python train.py --hidden_size=96 --d_expert=144 --d_shared_expert=0 --hidden_act="swiglu" --router_score="softmax" --norm="rmsnorm" --norm_eps=1e-05 --optimizer="muon" --beta1=0.93 --batch_tokens=32768 --train_tokens=342600000 --dataset="wikipedia_en"
Below are experts of layer 5 (counted from 0) of a mixture-of-experts language model. Rows are named router (the router's row for the expert), down (a neuron's output weights, with its number) and show model dimensions 0-95. Each number is 128 + 24 x the weight over its row's rms, rounded and kept within 0 to 255. Numbers have three digits each.
Before each expert's rows: "comes before" lists some tokens at least twice as common just after its tokens as in all text. This comes from a sample of Wikipedia text that the model never trained on. Tokens count by the router's weight.

# expert 11
comes before: " |", ".", "°", "%", "′", "″"
router:140133127116108130127149115110130114191162128154115114166108137161098133160156125139095109152149105125111113146150127091127142078139094120153177150130123138130136143132113151127081090102142093109178150142101101161069135114087107122147144151101089139130141132119085147090141115130122100103
down0:172127178079134130082145143112125143118097094129162129173136104125149084096113113101078109133141126131110140107138120149124095153119126083135181129118152126087148107135135132095127150144125164117121130181118134096073115116122112133146106102118110128104138109121136079157154109163112113131
down1:117178158093132128131154142098146121092091100100114100133154097105123106113139152095140083103149119140136060126112130139142139109155125170076144184130121123127076111094103149131118105153147108127079165149153134120140138157124131141111129112116140131142102131122113123085171133108107149128
down2:125152090143105111177103111146135111138121116144138124099080173111139111119147128102134105141103129147150080099136119086152092155116183136114103126151167132119107122132144148119128107182142129105143132149170118119170133121120163130096155089151137126174084101126148146124126145164146170112
down3:140096122160110141097141091105138164126115122124137122110096117154125090156069125133143106180119144153138102077065106133124137128122098146153117134143134128119079145118140135113158097094137098143111146095111157127113101134154114113112081131090086147143177117155105119143135123138154145091
down4:168171158079135193153124081089122129163142120108132136152146108114106145086152115118124106141135121123103126114133144146109118128134130148136119133105091119114104104154112089110119127109156134122106135135159185087087131183120167119112122092119088142114110137099124110141116140088093159125
down5:118121118117147142125110130104131162121109099147171125102135119145117140125150151157132153124116141134152156121143128130097140134098115085156154098136115135139161167137073087185148157151138138135121104126185182138169115129099105086134112177130110131140119133159110114135151136128165076080
down6:140091069143134160099119088092113128130132121108121132147106143154121114106124152115109092124092151129170130150161132125117140137147175116128157131088125129135127113141135147165155110123122125146097102109109095150136120144089110154131132146101119107101128055096165117175128122094191131098
down7:105115123069137123117145111158145101120078165104117119165145113088160120149163161106141135186131095113087152124106141114109106125105092163131131148161118107131121161145130129126132127165150123121150133106109133161126126114149142130179145136147126138202135167117121084134155113149111153114
down8:123143160155123099119059131130087178110132120130147147095107136090116145114128138115132158116112112105145141151109091145142109159147140136153155105116123177103099155139169112111132146117117134129150104121126163084145113189121126145121136134120111098132075147162077178123121102107131127107
down9:163147131129152137101148094174117109174145128132094103115115160102123145104117176130115101114147147128144133102095150118125158116133103092153130120140118122080150160122161106086185122099122124155125085131152134134170136109159110111143097096140101147153129133161131165189148128136134151154
down10:147123135110158126106145178156141157166105102117108162160134110127127139131083170103103140107160153159140102166146150152143161120121181118175121111109075139149141101121105094101104100107183111134106115147138107152095130136113141130124120147109125142118121130132102117079106119180116129141
down11:179095072168154162107144119108152143163109145115131112125098131148129124136103139127117182137155137139124144120136112120132107163161070140126134117138133139129122127138085145175185110120130103145136122118093140089122154138118156132125177136123101164116161153130165110141162134122141154074
down12:127128138157109106078132173139124087127130152152137075140128128143094115073142128105142132121118097130137142130157110140101100114134107103101116125146134094130132154092204108117119116103132133127096134136163132121121067144155107157154108100101169121165126153124144159112138128153122180157
down13:120140133120094133114087106123097128080115123147163134151146095141120193124125152110134088128137147105109106118167164162112166144126110074138162085102124091133113113151124140116171126137117120098128175127140107138121125144103099120087153093106126106177108114133092129136148124128135172103
down14:155136112151124186097167139125143122120141151175162111151127113104170135105131119150139088150109129120157102126133137152138135145136111138154058141119109141130171063113161107164130158136134126159152124129117144146158098121167138139145136119125110103107147154105116158111088146147120073106
down15:104148108125097106108129122096131163121117175132123084147106148149133127117125086150150143132169124115091154176087167164128132111126102122125103104120126141131147183156161139090149141133140106187113129158131119098152131120139141141114145122145179139175110131163091147146152114152107102100
down16:128089147119148106096104125086158131097121118172124115136131130167106149187150161143121137060077123112108111126158125147051100153140144135159149126163148130167129103128118141165081103150120088136137144134091128146113140121130133140170121125104136138145141137130145125136163126144134118131
down17:189146174100168079157163128106134133140152139140123073122085111132140133129136127125114108114106131129138119167102160136151094140121138110116114130104089102112124144150136141110094173129158125096141108157132091129134117145134121117112137104169121112155069181139151172167112114102129130139
down18:186112134139129127123131117174104091132134130099086123121099154155140122141106118115139082127113076113123109119111119107093143142127188165143139177123167164174078069150142125128140141136113113123120120150143127171100099132126095154108129138130119154124104121121123165106119101148096146112
down19:128127100115137124131102186135135131102082066108143117109130112132129120146107099125133138132133147097143090141108172076117115089126114097154114164120091110097132144101127151173164129127092074111132128134097132179139111136121137129144115142118114144160092170142133108104142091090127158145
down20:146136134110182141145142104148147138128143099180149144119162116126140131121096137135149151121102163117136097138155128159088121120155149116139150104108105162139115127083159139100157112126132105088098157140086105121138096157170121166095086129140186117124125134070114137094133123122124155095
down21:124096135130121164142112083173101117138175128132128103094134103100127107138143142118139111108098127120135160150138124060115119134137098120119172086145093124081143114159161093148147166101095130138160153143133113164157145138083093162126163136121095119117173139141103136111111130123137109142
down22:120114127162111108146106075125080154110135137127178153082154140123114124140112095171167154109110177102148102103113119158106147135121080140132115121171109101117125112092128130100093091149155113115129149103138141095138089119132112111118110109126124144123114110109150130160187150154116148161
down23:141128134141152118138109130161094119179149158179131111166147095132140162125146084109143088112156111120153143145128116132109104162123107125126166149106141107120135132120114097093090099112105127120099123141110076116103128099093129147150162153149124115089189133169170123100094114155121114124
down24:075088170189147102105145125132147103133125105122135116133118123187120113107114124133137123143141137139128075145122108139140118150135124132153137087170160082164108104109124094100097107118089145086114165107175081117121124107143142143129119136129116134148101120174135178142133110152127126134
down25:118150100116146115114132097130143094059094160068137125124095156142101110191128119116150151150100119100136165113145140110104206138145123113130148097114141142134132144130131130112136178177112096122106140126156132134119104155105141093129136128130140111094118106147124127121143140111113122076
down26:165125093105155086138129086120097163110161091150090155075133150155112127104107118140112101117131126132165114101130120131085129111105167121133097097186140129106146106113068082121145146128137111140126152117109154148128150105119107114123122147120131131085170142143130162141167109114159122127
down27:149146129142139130134161139183162163097119150118111140122122128131066144169152132164141155128165112140143126161125132185130109134125110151105098128105164136139127128127111134106089144129107105129144085092094187155102138129162145140181163080123130164117124155154118104123133106123152123135
down28:097116104142180116105100126095133094134052109123132139160124115095149109160144110073161104122118100120146163107119111120127178115122152170125142137131106116116161107131138137132154112112120120105138109115107161155158157124134131082144133128113098102133085170142083117138153136119167114153
down29:126123119130132139131140111157141148175150130108120078067167143145117118143094117081118116144094123176110105133082138108098127124127119147130154141132136108113103134113106151148117128156119105076133167104138167128112098098089123147135112116138166134131087138136104078157167128139141149184
down30:112089158132111177107109121098125158151140146131129100145084120115149109133117151157063105135149150180166116135121122128156159111120100126158115095097108141117152125124146114103133125111099119113130149168109157106175099143072132149092096114096112099115085116137155138122118154149113159126
down31:134095113119073142128126141140139121111117159132156110184110087124158144128109154141138118114152127122116109140162096127161126075168087151093159129102112109132108088152110114113067118147132150151101169151127161106097115089088111102132116161094149124163118131120113141149131141142136117092
down32:108144109150118134112111144099135165120138120170082134158166140126113119120154124111128095100127097107100140108110100101139131111169149128130146094094123141180121161151134137134173127109117122099090135144119132112096173104129159153146132161173100131112112155103124149153143130207136089113
down33:138126117130118174104150150105116119094152100147110101108156130123176118097147139185142143157109141094115120143122141135141114091107125151112069129134132145121126127113129147146141138068151126137136138145139139053120154130112144103139160142115105158139092149158197122116107091171134128129
down34:109123119110104099119137168082165119068132124134164132107136153157124137136123128126110091138103134142163136067112122172154137157149155145116157143152088134123105119139112144111098160149076125140135151111147158115158107157146131127131073122069155132123151144130149120113125183110133110113
down35:123148131116144094164156151095119139149138097112106123104152052133112117124097134176147097123135144146177098117129128156155087126111140098139131112128118147131128151113146122074089153102111140114113148163147121151144145194153105144112105121137137119138147149119171157112123083113118088116
down36:139135155174110180136111100104095120122134157131136174119115077130160156179136139136184147124139113143127096112117147126132157157117085115138117126104107148132104147152108107144094073098107120107157112095125099100158146127142169115159131140128109149077122124125095118126126096171126124117
down37:148155137148076119108108118092115108120109131145155129127131132164134138155123108093160106169149126141094161120107152117132109104120153147132136127105181152153137115104137117148154162178200097134121132142134143171080095139164110091175111126121139158153157098136138130165130117142139127112
down38:148119174131059137107115137160185121105137131143122170139126140124111132137125110130142145093123176148162124137102146142127120109143131101138111148116120130122183128073093115123130080135123123147125135149127116148118140135075197124111109070126147162132186121121114134133126146117101132132
down39:097152160097092118133122101127125109109093107120127119133104093148140155151082110158150121112085113122117162124111104129113077137107102129137125105124173141073145117186086144143132103162162117122155128119127142127168169149074096136110182124116132123094130097110129119134127102109127125132
down40:171120109119134124125091141171101193106116105140152157110138152169110161099151162126144125106146110133129140136161108070128156130105119176111127140111117156155097119142140127154150134123124117138116100094122148119140123087157117158138145155086156127124136139137065166098156100134111144162
down41:149110134158092159124123090093147111092132113123141072124110113130151135106118130131159151164136108115143136110114136104141147118149155134140184116124104144094081117112165106139128150132130117125205110140132091158168119125156107169154115160118147101136152111157157128145119147077151109107
down42:140106123109115144103148146137133116109103122128192079163128137098115158154147154123132129093173140139148096123131141126155120197130109124144133125134098085141097070152160098150116121117096087129158120152110151107141090094144134135162102152117136149100120114151128140111113116092089148104
down43:134147134136136168146139150111113124129143079153125131113140141107121115100103155111186145149079095126107118105142136121142135149142148173182101155098150133122136118096129123103167134115144143170113127123121142106121127123147104111101114118111105136072103169125171138100118139106096102050
down44:142121120099132101137137083158113098153137137170128129108084118132185128147185147111103136109084151102129133112138125139095144150154131159141124134083115151107121109138117150105142103120129142100151195142134093129135157128128127132142116164107146127060092121128137092128147111133182125101
down45:144154146110118091133131137107109163139043140112103145145158136133172104173113152102124111090117105120109095125099106104119115098147169122149096132101104146127138109137106085158135179137121136153149141128131161088154128122130168107123157145102146083112132124124141098152131124104152098143
down46:149156156107148148128107156147090094082144149131124145099125166117135086107115100105101117113123160109172129106116109144132116109120133140138127133155088134116110119079173124143164159157142075112114107135138129173111113128138128098154154078158142155144102115140154118139076111109112147172
down47:163145169113095164141176098145135085106108149101114124108125161163135126115145114120158116139148138160127098099128102117160143111084147078156157091184138143129137164138094103101150141159116092137089129145101125120153137132136130122161129180136113134161151123155117127127125108135117089101
down48:112096079114125135160094132096137114137126100142055103127177160131125120101114111119124174108134126146155147140135163125096125161168137116106122121130137136131141126123160117136111149108135127119102122183173124142100073135151151134136084145127118123161127145188134170137103174114115129110
down49:161136109137120113161138121123144106117154117133134126130165109096161112105108166113151087146117132129119099130083127150075073128110147144128104108092114150132120173120152113118148153116115123117078136142092107133153089112107174119123142153099150150152092146154127086176133088157164116147
down50:166137090160154093130141124133112114098139114132167102169132141122182100127146112115081165127130127146116152122141086114175132162117114121117114131153111164149146149098116075046085150155114141086126138115127129149139157130110140147164132144135109127118127151110109135121102159140111101126
down51:110163164097148143167136124140101138057161136145139087129083119089100131113153120152122168136096141146120159185142112153103111135140115149137090133138097132140108164125133124130122102158143134098114146135146138141166131185096129106164146119113146149149089142112150126091103148152153137130
down52:145174144131116143111082117120142099119085103133119122138139150114101129116138138161120155122148122082136105107154100153137152122115137089164124140112159116160089107142126085158132142164085102154099119108137161127146106122093174119127117083145130118100128128166179137136093102075124111161
down53:103122135141098100114147125143116127107101140144163105164176110111113143127129147112136127134127127143119111101121138165135149098109138126108126137147123134138075086101089105124128138081126110152081080171124117138126107144162160085131126107145088158141163169148134096124104155184176137148
down54:120112106120122069149191097114088122136131113102168157129079092153164128128152167108074117123138138104133120130098103127138124135153138150141109118096108122110121153128135117147160144135132117124151175121128132158074139143106179132150133111158127121175124113142174122086127158103108129136
down55:106131106124145131209157120164140145109099120176131132095138140158116124153141165128122127107136108120113116132139169138149109080112102138141096115140093107136146099121144135091111157175127131107133081128157156105112113134140117124136149092086154150105154083142143126159142079121114102091
down56:141148181144136135150084136116126134132152066101124170131130130120119117119141117104111119151116127148144092120069135120111101106182146112107123137123128120143142171142056157137107120108089169164131165140099117156120122149162124102138136133157145161097109105116148110137136117122120071127
down57:115135099107128132138122101119124097162146122153190121100152132116070127100130109113137128115143129133119116125167129077099162147132156146156088132136154134139106148090207110111149109116164124093101092116135108142129156178091144089116094131122094123162099129131122105159132132133128120135
down58:124146168142134162106114122119087067085123130096129130157113113118117148184105099162136111125124126126116132131137115121141118119074107163113112100114106127147096116117108107132129198140115115177108104106129109127158118125083113122168094158152111080141127162154145144142133165139101105130
down59:097142112131141115120102137068135154114136117131123103163106146176111126113128123120116120129086103119159122153119110144072136123082170169117120135129109134106134152170120125135143111176127141104148139137127114123179172126178101145089099118186118132130125116115119151117151082157142160097
down60:134081098092120171126123116128175100114138151097152137073143105113130090136112103123108114113084124118121139158139102089137111166167091125114105103149100137151121134142127141145078124168151137125136142141135091180171121144143137120164144102111128157135121126155098149099126117175142118093
down61:158128088146147175136149157097150171128165106139097086112134140152122151126119069095122148082149105159139095138111123092150106133112125124167124105086126140155097086137139106118117114106096088139126142116108109145138116129145147149114087118101158154144140137135108168104111088149141116094
down62:122148108148109110139120085153168133149106115109125114131080140165111142150154121144137149080086169128133124164085139151158118130162134177146106131148102143111126138135139102147123157135135132148144109106153147148170103142112155180119124112131131123148102151157163110107092110066079109126
down63:122106111091152121070125134122129132106084130133178137095140158098134106097139155131119111114154148132137103114132129144151118154176097118121120116128112091109100099160158125168136095090092128153119117106094192119126094131088122128139131140097139144156120118115147146102095087177097128113
down64:166136166132103141142142136123104137112135085107193133125139115133088139131155157128085144132139167155125117159142178123122110126113185124137120122123116139152091126142124080111099113101142145149113139153091111143049151130136105115121153147147135098128150153107135133122124107077164131162
down65:119142139095087116092099156122096157128127159177075142111140112110124111112112127175097136147158126150111135137143148130148132083139127104087170144116132073111129106128117130170137147151149148133145148124158145124128179114087112095086097145182106139108152090132123125110125137154122130152
down66:145137165124140111127134096144134130143168144095173123112083112125134087127152102141178177076124186107129133144142156126163141100148111115160119121121172136113148105134132131143182127117153115106122109103172152144108137078137143087117135125131135117149150108123133115120120175081139110155